{"d_model": 160, "n_experts": 128, "router_score": "sigmoid", "balance_loss": 0.00319, "balance_bias": false, "vocab_size": 13156, "seq_len": 256}
Below are experts of layer 4 (counted from 0) of a mixture-of-experts language model. Rows are named router (the router's row for the expert), gate (a neuron's input weights, with its number), up (a neuron's input weights, with its number), down (a neuron's output weights, with its number) and show model dimensions 128-159. Each number is 128 + 32 x the weight over its row's rms, rounded and kept within 0 to 255. Numbers have three digits each.
After each expert's rows: a language model's description of what the expert responds to; "mostly gets" lists some tokens that are sent to it at least half of the time. This comes from a sample of Wikipedia text that the model never trained on.

# expert 12
router:084158056163096132188103163157126116142089171100094161107102117082123125114091139135142089090131
gate0:121132064174151121196125106178125144145134166118071089136074090154151170088117111150126149106149
up0:123121089135165133198084155084100147087124088156121197165168134162100131122134157168142149084121
down0:090085099109107053111126090157103145149112126197193075081067146134090078118101161118135110089168
gate1:147153090132154083180071168219124148117195174088126186157157153137133157142157104084136124131132
up1:099173127115115130141189113158125098159159118140034121096068146109152139106125109131128138094136
down1:121168143088161090101062129078099144145042106109147154088174115108142177132093160083154124150093
gate2:144114167175223117179121152081122104138159150112095092116129144109183100180095161193107144137099
up2:105129149169147165153118111096103164114176194165130137173150073113076097198077131101172100163098
down2:087082061095148148140123195115114152095087187111139081139104138143121135097127149132122094083125
Description: Single digits within numbers in tables, scores, dates and decimals, like U21, 59.9, 1975; also some adjectives such as Latin, medieval.
mostly gets: " Latin", " domestic", " medieval", " UEFA", " opened", " ancient"

# expert 10
router:073146062152097126174116206172150097123106177115126134109119135091149161132103132111158102120139
gate0:157182119110146169119089143130177165086124134120144119146098115076132173145116156189107133184128
up0:103102064122132104117170111129131124157138139117074122092131106185072166160143126134138134159085
down0:157173134100101147101075094133118146120084072162183080100137125089153150083142120143163129107167
gate1:119114163140085139168088128117154074179049113167122134144094102111173127072073115125154108141123
up1:150152140097157124148138104178126138116132139190128167132113123112167118075070107098155207122166
down1:144159151159040117101089156149137082125144112150075104145094154114087109144126121143120136123094
gate2:073129143134066120185133202120146117167125187108143159140112150073167146112108168074127124112088
up2:131081142166164149146123113143118156129117185081111138120094187115149113124135101069167097103169
down2:109168154149110116145115075140111063078136166136125067131186133072108077120127139133104109130120
Description: Table separator rows, spaces and newlines, plus some word starts like based, Nev(ille), transl, educ; no clear single theme.
mostly gets: "|---|---|---|---", " based", " Nev", " transl", "|---|---|---|---|---|---|", " educ"

# expert 4
router:029129126213081150135120130208166110128134130116092122116152161113106209082162165101146129155133
gate0:134149191146064099184162093201128101087146110147163108126089124168164185122129097140112134103086
up0:183120123113144088102158134076139224175104189131073146152129078110134086138098098116060117152105
down0:180151104124180104134100102131108098148134188151103161117089150154162187120128134159148141137122
gate1:141116110158128102125153033113172114119160102168102138134162118127098160134186084166128146121100
up1:098094184113119149134157159121126196115133075178110075109135154139160160204162154122131079122124
down1:118118194077044124110175130127072103093133141151161155117156155135159182090149137166131115126110
gate2:099063179151121124113098094131096150126125141107132144157222171107138129149106139131157087129116
up2:131104138173111166145125092136099161158131158113098146142098128099084166139088161149131162070108
down2:102119093162178157101129155123144129106141124158106148119078183126115159123105146159119111119123
Description: Single capital letters or short opening pieces like A, St, U, th, st at word starts or inside compounds, e.g. Oberstürmführer, Creditanstalt, Stupa.
mostly gets: " A", " St", "St", " U", "th", "st"

# expert 58
router:025134105206145119171094143100177164153119125129107091136124110087111167104084158154168114118096
gate0:108131162125077115152196122164185187111090128146083122081125173112148139156148145162146112206125
up0:143181130113074132126100111137192185168115116091167127100074090129135126168164129148115141137142
down0:144099147143150088129163131103177094126140143149214102081168089085124128138210144125148156140120
gate1:105122090159096148122089147177161101140127168109092128129163070070148101158126133131129112155081
up1:059106094120186137130148126136130133140125206148169074134113119172170168128157092139075184103100
down1:178138166126126201148182073115121139080102051059183081150161082129136063103092133163154162154147
gate2:138135121174144109161129158124141089168138251135112189105149157126192130137110123130160157179035
up2:051111186126103130132093054139189055165235128124128154133165170157167129141118087108145126098157
down2:089142078098108101156151120158138136200081115151085126128109066091101116131106146096151127097152
Description: Initial or early pieces of non-English names, often East Asian or Eastern European, such as Se, Hong, Kim, and the any in Hanyu.
mostly gets: " Se", " Hong", " Che", " Han", " Go", " Kim"

# expert 60
router:095089048144166116138087123141138081083100213096124122120151108073094117095105143142149138125083
gate0:130131128207155153097106175166117084160120130100103101148132162116134139104066177089070099127170
up0:118197082132157065128097110112173144132158142162134152101085122110123120120193130164108095144110
down0:053109133126145095173094089149193060141112121076137075158126163127094107133110133187080138143148
gate1:140098153115181215140112074141123102075102123116104141128156088161123127142155220124150154092135
up1:077113070157094150106130130144092118114124112094103115139111127178122099089131099111160083043084
down1:153149141197110136141162131132097136090103116169131195117125131120093152152160157163109134122106
gate2:123144137185022195139078174042135117137135085096149127149166110153163087190114187156123101169134
up2:085084118151121087089135124157091142134211152087100109117076069143152074156122069107095125125136
down2:135097138160097119090102111106019129161143135103114098138139156134113166110110110137134133155198
Description: Month names in dates, especially after numbers or in and on, as in May 1975, On March 28, 1 June 2013.
mostly gets: " May", " January", " March", " August", " September", " October"

# expert 45
router:090131076167101155173121187159147098121055157107108147116121129095147163108105120129152090085124
gate0:104162175194073133120123039119116172140173154171078029165134131098123148112137144168076132122115
up0:145128149193094114141099131137112110149132177141099119108103088192121153104140115035092168110091
down0:067149162184075093121133160102221093159118093085125169115143132121176156164128156125133097085167
gate1:148150143121164163119090155176119103095159177070075127151142069063159080125123105139138149040143
up1:114127156136136131180118102074195120127150127136104151114152103097110093182128147149089135132109
down1:113157154217132142149177144141105228127145125150127161118116106146135124137130153168154138107076
gate2:102096154193118159131193160121113153131076149115119127107071175124169182152142194142118130159121
up2:108111174118151108151088175084067189076120103124167087133174073195140166075088158147099097125126
down2:163146105173113132128153160169087133132063121107154112167154128163148147196104127113162120124139
Description: Spaces, pipes and digits inside wiki tables of results, elections and coordinates, plus odd word pieces like (event)ing, (hands)ome.
mostly gets: " –;", " semi", " tests", " achie", " Saints", " Adv"

# expert 32
router:100154059151085149180096166113134074113116177141134071125150134052123156126100189140161161141138
gate0:115145170140133097157075147099115114107155157094132168114113131122183168083115066138146135110156
up0:094146141161083110147138124069120123090177151093112119091187152085117102134089141088153110104099
down0:117150098135113085077098159166145133104104104135153086138135124143111093083091119067108103145154
gate1:096119140106154098151156144121122132116126206158121100151139101104114137149116171090150083106086
up1:156106141122076172191163171127089147173119129172096151152111120177095113076116117172172167131175
down1:110112163099162115073081176159128131059129183129136118075113139101168122125126139106109144166057
gate2:138094120172124113137077168108134111099133144090153092158140239048084163091140192184168148105105
up2:101132131102133153187170059133115099167129084137084176115121048178186104130060069160195117155138
down2:093121115114128148166173147170113095095119162089133118132123157170107090121160164140120076095133
Description: En dashes and hyphens between numbers in scores, records and year spans, like 6–2, 14–35, 2021–22, 1986–2002.
mostly gets: "–", " see", "−", " Result", "เ", " Score"

# expert 52
router:091153073140088135190120167154133103118101144108087141104126118089134152131126144136151135131125
gate0:061175099126078163122122165179178171125153106126175131135131120127129112147154084061175057157143
up0:124109201138168119098102102112123114073072132141118116151127135160140166098161135077139165064077
down0:173125107062119073107162097062110165164086149148136137097100112112141175181147096117139148119080
gate1:126107091153149122136147167079064132134125101159167078109130133136170085090092150113131144153099
up1:103114150116097141152127126170161092109119130077143170166165146122095171129113110202126148147107
down1:117169157080157113079114184122184153166137159123134117164132142101108110100081104107178097120103
gate2:075156113158101118117123139134122111177134103110086106177104074094101165142114143126096141160134
up2:168164105102111134136138173085155106124094161050120128109071104165158141090111114100147144113066
down2:112115110139152145116124113182133106119190094174105171092167161079114139125150106150137174160120
Description: Individual digits in tables, scores, times and years, like 19'8'0 or 4:'4'6, plus currency signs and some first names.
mostly gets: " nearby", " Christopher", " $", " €", " £", " Justin"

# expert 9
router:098146112147100101192099167123088109121115124126113129130153121079138156140113167137192085134129
gate0:136115154161150161091100110102166112160134105115112127087152095119091119153148070200122157126139
up0:101164189082121124099088194092213156121142123115115180058138152133095135125129139114131175171146
down0:069100119130118139162121127181135123138114147098131130150156186154157097134121139164158070114138
gate1:136143152123149115211132223088107117113137122064160106141085151147147116174130121143118145138106
up1:139136081132145128188112138125045143213127139176119130154151090191132132126102122087114121116155
down1:145075110149137122112106062082159125138167148122109095152132125167123150111175152177071144154138
gate2:111164112156110136153189118159137158200107130142080142191144090128103106134122116125114114120063
up2:150083124145133127137139093157089146150121124144111103122152163098129181173182109117085051115129
down2:123106122140100138134159204168203143133117111103157142107108133099124208114075161165173162105151
Description: Single digits after the first digit of numbers in tables, scores, percentages, times and vote swings, plus minus and plus signs.
mostly gets: " −", "3", " +"

# expert 16
router:098150063141071143167103186168125113129084172103121129128131115094129116109107142126163123094143
gate0:133118100164154158096112122094104085189170144074165128088109085103107118176113140081132099178159
up0:100154156176125181183093145171076168139168114138110149113112152135108093134106142144189119177128
down0:172067201107101179175144104145111134189141150120151137057114113103188104116128125143092154134169
gate1:122070178173114170132110156112101156136148123121157141166124091035120136135166218102122138134092
up1:148124151149165120081144128097034129172136115115141098052128112198118141123118155177144130111189
down1:146119167120118216132177160193067120143157160165163187117133141100170138124120137127108080075107
gate2:123085126150122151149185116139201110069072115114110074059109064156181123138119166107123161109111
up2:124134106160172130168115084142062095100153092139126194146140118143156127137104132086143110106140
down2:101128164092107114104125142120130140113104122146117134162172142082084111105115094133143139171112
Description: Mid-sentence adjectives and nouns after the, especially colours and qualities such as dark, brown, yellow, annual, plus word pieces inside personal names.
mostly gets: " brown", " dark", " corn", " annual", " Sund", " Postal"

# expert 11
router:065117022144064133177118146141139132138109122151115136169120091138154135115137102123127134109146
gate0:150135126133139138119076157104097098169141147092082152118133097083110179187107159125082177168127
up0:132149143106152157086155086160160067136108121161132119149107135135177090134106070087151179161121
down0:082140149189140126142135110110140130066143136135118107102210157089146207146106144063154120134070
gate1:091088127140092138151112105133142122088122135126086140156132143180120105092128091165146148095154
up1:156138161102191134089126166155088155148156114114120131097122153126145150076163144080159086111132
down1:116159100128129112153072148118128178148156166124125158098033110127127133127113145129134102078134
gate2:142100118086071091139135140127138161181089116087103138159166121092141112091121210133136109154114
up2:139137110047149120136104136097156107109077151153148093160088127125159112125178162143222117133082
down2:173134155186151137136142181186107031139133127103161086144107086120096138130078134130168147108144
Description: Capital letters and word pieces inside non-English proper names and places, such as B-ukovina, Roth-sch-ild, Uttar-akh-and, Yax-ch-ilán.
mostly gets: " Kh", "sch", "hall", " Š", "่", " SU"

# expert 13
router:083136052140096150166086179151153118112100175120105132110112133101155124112093127104188104103120
gate0:118166124142095138141174157159173130099099098145161126129132074158143146135071168103094194095154
up0:062180119111193150040129059150153183096097127144108119102130099098128114154131156151096188169119
down0:103115137119129143090091130193153046142126159151129123191086179184154149155146078107122106139073
gate1:102053129163099134194147090196113085141113161102140085080165133125104136094135107193153114133137
up1:161082175144122184102157114130127108178157112101127157105122083151167083148144150054153176168107
down1:087164148147097127116127127146120130083094132126117138120155173142138123093129212155118171131129
gate2:146105130137086070162152102086142096185141146173150106105157162128122144060158165097152168117131
up2:064079111104196119132147131057100162065119104184147114107114049124132129125137182164145166101136
down2:089105123101056130113139159178144164091115049085121086127098171111098186154124145116082165084120
Description: Lone spaces before numbers in tables, raw UTF-8 byte pieces of Korean, Hindi and other scripts, euro signs, and year digits.
mostly gets: " techn", " provides", " However", " €", " contributed", " provide"

# expert 62
router:080146075167131155194100190132116097104099167098120139113132133090128147114087144128161112088139
gate0:149190194162128108161113161104122124149143135116092126145145144128104111130147102123129098098062
up0:146154094073133077092102171144149141116177074130132143102175144077117106142171166113142123111122
down0:113071073170134121049136140133116192175129117181125124142098133100121171135096103126166111154072
gate1:174162130122123126121111139173094141159117099130109104109128120107176144183074179096136151110111
up1:160114145112089099177102130111155192155147091156122079112104110099106082133081170121097126107110
down1:129089116122100080165079109136124126105127113124098162127147131151075150136116077123159142108090
gate2:124138121185165108124111139143081107148131188117125158157062140149163099185113154163133192146147
up2:143131134085176125106164148143110141109129094182137093162124117144092087121053116131149117058134
down2:056068141186106132163112096128092060068166171104125142140096142052139149077078051145112141100146
Description: Mixed tokens in tables and place text: spaces and digits in dates or scores, birth, of after place names, New before York.
mostly gets: " birth", " near", " Screen", "🔨", "DST", " correspond"

# expert 55
router:096132050155100129172135179163135093142102202091108127123137117084137141108095143130158127136123
gate0:125126059150114153083169136126139133113101166095172119112134122172131156099165101136089113192079
up0:153121139128119161149118137184152111160155096147152112076111129119107137176216135112198115089183
down0:088146111165117123170112169106104113121183159155132159166059075126127132106137133083139161160175
gate1:140168139107123090108184188073142132113077123114126090110140117033096129104117154105143090178074
up1:067095180167093159147137089181098100133191159128147188141130156150159121108121157145121088091103
down1:197145109088108189158062105165116130107115106127086160104144141112153164103126085159137140188170
gate2:102105110064098128186074169143185109153131095120066115136131168103090136165093175129153091085129
up2:152118121108106116172148149132145084093129132123082075117131087137091147115116118144157118162151
down2:197132141084094110107125181112152111067154111124114081104070155126155113109121091106208141083099
Description: Line breaks, opening parentheses and month names, plus digits after age or Op., as in age 65, Op. 59.
mostly gets: " ESPN", " graduated", " €", " '", "March", " Rhode"